config.toml
num_hidden_layers = 17
hidden_size = 256
n_experts = 48
experts_per_token = 2
d_expert = 112
d_shared_expert = 0
hidden_act = "swiglu"
moe_layers = [0, 2, 4, 6, 8, 10, 12, 14, 16]
router_score = "softmax"
normalize_top_k = true
routed_scale = 1.41
balance_loss = 0.000342
balance_bias = true
router_z_loss = 0.0001
init_std_router = 0.0156
lr_router = 0.0016
vocab_size = 14682
norm = "rmsnorm"
norm_eps = 1e-06
tie_word_embeddings = false
optimizer = "adamw"
learning_rate = 0.00147
beta1 = 0.9
beta2 = 0.98
max_grad_norm = 0.5
batch_tokens = 65536
max_seq_len = 1024
train_tokens = 512500000
max_steps = 7821
dataset = "wikipedia_en"
Below are experts of layer 14 (counted from 0) of a mixture-of-experts language model. Rows are named router (the router's row for the expert), gate (a neuron's input weights, with its number), up (a neuron's input weights, with its number) and show model dimensions 128-159. Each number is 128 + 32 x the weight over its row's rms, rounded and kept within 0 to 255. Numbers have three digits each.
After each expert's rows: a language model's description of what the expert responds to. This comes from a sample of Wikipedia text that the model never trained on.

# expert 16
router:045137130111094141170129109111065097182230106136118150102104120096112109200173113150076167131123
gate2:092129072189102143159123175126131126125117139189164175159194157129144084077093066161159198133165
up2:142120125129118106119126130166115147154142064151137133127155148107135072192156079078091139124116
gate3:052065082130089119121135088151142133178159115118212133135150158136093155105092139099110104116099
up3:100098124158104130117142157145165172163118137181088115090116118053181167116127080104040098135136
gate4:135113128189154149137169128113187107133116173125115157156108170138162040134103167150119154114127
up4:148159093121139121109101144123077116117113146123104135129137199115165186103104027126093145176131
gate5:119089105132154145163181123113084154130124144080122066105151130127151157168206124180135109137113
up5:096073129184183130145133169152182139141124134086112121150124140106210111133120110195170152101128
gate6:118122125095105123147067132174101133156163138137187116131117207134110135168153169134171151142169
up6:064133133138110065166141110175125161179157098093124144129137116105124175128153110126160146135110
gate7:100107085129117090155104101175114071167128131130109132111106115088123120129074187150130153093098
up7:106156133169110099108072165109147074078142150173087176170089172151135117141114130216138166097161
gate8:158135135118089164118125143111151076118135049186126165123127156155156134147196066069095144153121
up8:095088143123193108147141172117103150102123129176126139124208115154108084116089145100126188154107
gate9:095131126115140136173133146098226146190154203115164083149207101129083166118169154082186133109187
up9:068129168100142135170135130053111100142134133172181083146194141137119143118115129155130114153152
gate10:174109147071143130172102124089101140105098143082121094083210129103114132127091153178115165139144
up10:146152117168126128117083092130083107130117106163181136092112124218119140111109165097145097162123
gate11:077101114095157104115094058158131066119113183126140143085209084129121139096113127131166072141102
up11:124128168126164133174163149101119111180142139113137142171135134137158159151148105127199138181169
gate12:094114137106181135161090036184096147125145080105124153080134096121075124157137132084168084134165
up12:099157166182118117086133158113106126138144146132079111142162122180150216083169108121114136150146
gate13:121074139148147170167154108156158121182114163108116149065122095129173086113112152112103096172122
up13:131147112210148132156132076088114123160146116113101155164153157170146070160179181143110096139107
gate14:104156134105134121183132104165126135124140147105094135149181181129111127071084151088175117130066
up14:107124159148134118111164080200085151155124113132088091132128113142182149114138135130156118112083
What it handles: Word-internal fragments of technical, medical and taxonomic terms, such as dysph-ag-ia, cornuc-op-ia, ae-ol-ian, Ac-aly-pha.

# expert 24
router:097056145113085196127158101124111100158228135117152159113118132115102125120110133152086183160108
gate0:097155119133148077135146164108167131144157169143136131052132181133160095133167166139138189137126
up0:172156098133118110142113179181130058162119111119203137098105143102117166112113125169119109118135
gate1:088187151131109143169077084120153135092135134154151078092162185093110136156110165150119151104099
up1:069106118121108094176136088096128101120150155146128089139128083097157204033144149109126128117121
gate2:119098089106147125126175077120111147091100118073079117108101120149156101134114144085099125167081
up2:113174146154140114091024138153140116168129162160099129171145180126152105079124110148174104146161
gate3:136082136161158113152152165127066096141138141161145145120114174159176140083122089151070133111147
up3:069090136134116187179114125143078153100140149160147162144140116134042150132130068101058101138153
gate4:132122119068100126160108115146129122092133053121129142087208130175040096172099111120136161099107
up4:054151127155149081112096058147141146125126142129104115147097162153095161168156070129091133077171
gate5:070148145121126131129117128139139170124172152125127118084083162125121094208107123112152123161156
up5:113125127134100152123129066096135118105143093104094119074120112099152078156079088140109184169108
gate6:083113050085118109074157168108134150125149118123119134180130175147087115155106128180160156096117
up6:146070095112172053143099147140127132114138114111119132125160096099128143093144113116101163115146
gate7:156153091143143095145194133110141113134133115138143099159157152145183124113129121108135123081130
up7:197141099142145111106067161050078138173136095129142149092146115138111130081163177123113155107094
gate8:112125079163117036127133113166125145160127103143103162110118167146094110212140136138130162136131
up8:106181167102148204136139074143132122157101172065099083097102107107142129081123140119107089130126
gate9:124068091175125185124121179137154198155117128104125119109140113126185107151150115151159161074059
up9:139132141134142063106133123125104122156113097156124134139116093109084158122149204093137108152222
gate10:104129118084077164157113089136098213120152166096142131133147151151115158130103194155064073118157
up10:206158171196145133120159134149115085122143091145143182088160107164128118087108126130163139106125
gate11:109161096146135167069149127113132135147113071140155176093141203086152094083112157174081163153124
up11:075156126097126055123076076177105102119133158092102132124171131122149096172126160145109114109145
gate12:073167129103089157119086140118132147169118172145111139093078140121081137148118106207114131153127
up12:140140170133116141163191080114163123138154123087123148111138136127171076170129125174112111112123
What it handles: Prepositions introducing dates, periods or places, such as in, on, during, until, throughout, plus day numbers after "on" (on 18 March).

# expert 17
router:111109064113118173088139085088102097171217100135124148096125151124096117134155132151080155134144
gate2:069114097162163171109128083074100087116150136103205124124132145177077167150146173140139172150114
up2:156123113184085125154172103126146162153109121074104112120111095110127153105104159134071072167164
gate3:146140119158183103156153131162111167142132108178095145158135074157090133115168161190157187143146
up3:079101109197128124113157160195108141127138138097146152174109145146111134134109147125107076168094
gate4:124142156164102182115148111112151130139114147124138098119133162139095104131182126211179160106157
up4:134157100128079085102153095148137064111085058067170155122119155146117203151056168102147130104119
gate5:105165141143164099119158180152149092174135062095100125097164188127121146098196163160106102129115
up5:081095040126111126103148078115133117155125175165147109158130137166120140125090121142121109096186
gate6:128191123160133216075130137174081109161113176172165143103179163151049077125122179180140042178158
up6:157110152088114103140129141131197159077137115083117141151118064157166142206053130136139119150107
gate7:111071157168097166144146101149126093112134151129124141091123139122111077095117112148137118123093
up7:110110145139122186098131098148120133129139104106118135156206134155089114139142160128160151186098
gate8:164131182145133121137173122140140099194159090161082139070173149082155079104176116148139118118122
up8:195128141097119112121115122124162137145144151122121139070104130119055103143180154126142161155114
gate9:122072116114107143133111167051110098126131058107134146087101116092137193220174143146161163116112
up9:124199110112108106136084133105122077103122130193091197133150158099153121067150139119137085111205
gate10:123142086148147161174139172140064175108156166167169132083134116156151188102157172018160153212086
up10:109093111098122084120110116155100137072127172155154150113101126134080137091128101161091120096176
gate11:112106184152122207123154099087179172177124134106188135153138147104105118144124144182131117115073
up11:132185121162080150152169183109146146171134156142103133091126168142116152146161147117162126134154
gate12:116179090119169127115161153147153106071165107119153166074165128113127156171187099181158098202131
up12:123097115113163100118136116148126130127148129151144090140129130159158147127122166115105067115143
gate13:137115058106186147190180161137126055065154102152138177136109145095179116116154181108156117127126
up13:144091111051129103139048158093135087150110153104120133158131083064118177105140098159132140084088
gate14:109131114073157153105082079147144124202140030071151118154109099130128171092065108214148138117081
up14:076111088069116153109170168107129158137152103127116083129123194121145086130060133152083100108092
What it handles: Tokens right before a person's name: ends of occupation titles (botanist, coach), credit words (featuring, starring, by, Spouse) and list dashes.

# expert 6
router:130156127089150121143154122094047127185210130164114187123083164137103113175163093133114174141071
gate0:109146131053144156124110125104100147110128072093206164105113116125082156131149133126143106087141
up0:118129099089196171124129130116182112134129190222173125142061101111046100061176153125144120104167
gate1:109110128172120105098101114122139173131113125159071097128161107138088115045126101143135132090128
up1:184198125178135142133113108192090135150110155153103125180141142139082126130136147107143093148080
gate2:111178167148119137139142126085161066183151084139149153143157110208113151126169120145166135148137
up2:119111097097125084154141165140138123168136118108104131111162175141152127112108155117126100074079
gate3:175154155137173152064137068209076086145146143074111123122138105149126079081096119142109114144045
up3:121095112120155132089137110128113169129129124171148097112119161121105111143163159132136145191178
gate4:067110098146096103156140105161127097154124107210118187092172160093165150129109136161135086131114
up4:121106142156140115124096151106090136165146117191167171169200181147138089157161094102128199085109
gate5:151054139059092146132133222132159106130141151156129079107108080136121139136057137125115119150167
up5:103145090169118129123145114134166054119114167098125129134075133172144111128177148172066135160125
gate6:129102104119122184119136126124126138206131130152158139138144156094146121132175127137144130125146
up6:102132155120085099162128163171157140066113134133150155139150145210109115138080106116145117149151
gate7:093144133124138130168184202084100128131129119122092146155163091159143109145142070119110160134073
up7:095062086148089152154111138081125134149132140132155103178110110160134109185196133156151151151180
gate8:126121108095123136151125157159063140122145126127212130143126121184112152146169153189104093092122
up8:057132122122059116174132130167147156113123112105128187102099132096098104152146129168160163175178
gate9:120148070084090095111158078140123122110121089173191120180149182087045091178145171118065090107160
up9:101102090090133104128087050118083140096132128152163108118082162028089146152145148087126093059166
gate10:111138179130164162188175150068133131098116114153152168095178165180097099136233146131097143068090
up10:146096083168152100088128139108133145100124126167093128169108112053097155186086147136119158167131
gate11:120117148117128144153138137099146136167141135108102098088146153071111123123085112153144209121174
up11:163116169145135124121156125157159148160123123159106132117129129115213126118152102089104094186123
gate12:088180110061119116160107093163127124153118181165087110144125137150080170091172116121126144169127
up12:112092099167174095206102134131143124121102096116137138079124171155138107072108108121156111057140
What it handles: Pieces of place and institution names like -ville, -boro, Lake, Park, University, plus paragraph breaks ending lists of villages or venues.

# expert 39
router:140129106089076153122133097070077106196217147161116161093146128104087108148182118128133156155134
gate2:098082110128093197135095094110149034141144101158110095184154109170115162175183186135173114151133
up2:126099129115127148085126103167156100104127108135130132201126061139073112129123130160112113147101
gate3:096124134131112139116082125065170086142146143088143153108158109252161141095128083177111165113110
up3:062125154125096141191121142166125132220111116121132063084122103137186138061115108107159037094164
gate4:225127095117113134053173114153157087176133113124091107112122115185087102110118134118172140112165
up4:104106131083153119137120173103140118169122139075188124219150087151146160122140123125108112084132
gate5:149119196129083147094131114140146055109128094107168203180066133154049121174078118194125097160120
up5:136135133123136135083164105113152077146138133144093110135164097144135138098111158194136164153132
gate6:138111130095069185166126140119143138172128096156172082064079113139177140092093115191114159151172
up6:129156169112130132128160095101152111110146173089151119083127138139109177135163055165123111177152
gate7:164134085141135215123183130074116149155128172157118085105131096115163098119158192135163126128120
up7:091130154180111087109125205125092118120140134070155163138108126133147110151108078083135138112104
gate8:115108159114109207130145144147112175119123131097154096067109149126143128156146161137105110077144
up8:106143080163140159185181089157173088144123074118120150143158054147118144084144109093048134170097
gate9:149085113140118158091128075133119090203139124148145106182154085141155037057148079167138155135141
up9:081106151109089166134069130161131136127141115125146132075066166144099209133138105107113101137139
gate10:135147090153095122070104142152136188169125140130087094123085225195137153143117150122103161053121
up10:140097089157132093129085158164198149121129104043100130129067156172121134117120210158097155077148
gate11:144153178129140122128120127176158130144124153127191118134093194157160113119164087139141130128195
up11:147137143154144128106115157100149160163124134135130124157174211161121133105190113064134135098088
gate12:093119065191138178129089135103133070132123138144106091192173059155085131091200122064179118113161
up12:135152131117086141129100145108096132148119139136130126143100109086149089095112158135100061144103
gate13:103111168143131162106159099164154135154146085133125160032138089162099141116123084134121060191167
up13:183111086180135166100214126089135143143122090130159119150117109135118094127109228165109069108146
gate14:070124187139111177101109120088111099108121110031105106086128109139149203115119100136094117091128
up14:176166112147098125176182135154191134149120088144189134123099085085116101154077133158082172111180
What it handles: Opening piece of a surname after a first name, such as Hand-anović, Cost-er, Sch, Berg, Smith, common in rosters and tables.

# expert 15
router:108091094119127143148092099102076120168221119134110139089138153106121119115158141106118162122128
gate0:132130115129098140155155090192071140090154156127119113125148102117164098109138131174153076082103
up0:122143179115106156146134083124091141160149108110145102136133180144152104086115120105151171089145
gate1:137101195150124153123099123085123163132135133165186148126169075157089148095151152115116138117090
up1:122102137142105120195150178200104080115154108108127071114137155105167219158125114153077105157153
gate2:136152109067106129129168112172101149160134170164164123061122094129126092127163104155135116134141
up2:070108129162094146159107094151178120112107132117128098104112141161139122127141167085117105076186
gate3:132130093162124144123104095178082036111136181143123145065126112172157067113115151102168118084107
up3:199149127142150130072067067109085136118121125156147172171134177086138049117129077155144091139141
gate4:153167130126101104097099130174116055126144131114121147053136146094110132189159118088180101120169
up4:143130175198095151088145148126131121135135139082144118135112133092135132122065072146155113119184
gate5:143111123145132146122116162094133065147139180117174144138115044145128188134190155126146134122141
up5:092191083180116112138113120113117093109126147150091184116160151110115099116106148125146125144190
gate6:118127134138137112105120091161148149132129119170117165107138141188053103141175159138167146156101
up6:173163210179139106110094099140212122156109114158179104161085102204080135132158124160088101135107
gate7:075099158159124164116101120114143134159150088117101153065121143090164085136081184116140151130149
up7:126130136126131157106147133125072114116117148135127093137148195162105158125125066104190155110044
gate8:082093119100126118094140084189137042141131105152172147133137133090108120123150157169137109200155
up8:094093030150136127079096119133117164125110141213095138134163111130101129123081176105118127103150
gate9:114100135146133182134127123058106117136128109140216109173105088148084188078134093128125129180201
up9:120090076136130132136152105139111163110127083091171110141122144107142194105125119142156081093181
gate10:141078160121127151133153161170134140135148125145118105141142113167153178099125121086127134146153
up10:068110106110164143158123165112111152102109154131115087128149159188134116116111114175102178161149
gate11:100076190117048087103119090132162043194164126178121154114135110130148045162124126147085149113156
up11:143099172127163145080088148159144086133114181180151118145104162068170082128171106143131118155139
gate12:133080067109103191092120183143134122090146163142141134074094117139127148113121134121138203112115
up12:131223094124117136141121121139109100094124100084134128034171112136089121129146174111173168097068
What it handles: Final pieces of surnames and of names or titles, often in tables and lists, such as -abe, -ier, -elin, footballer, Records.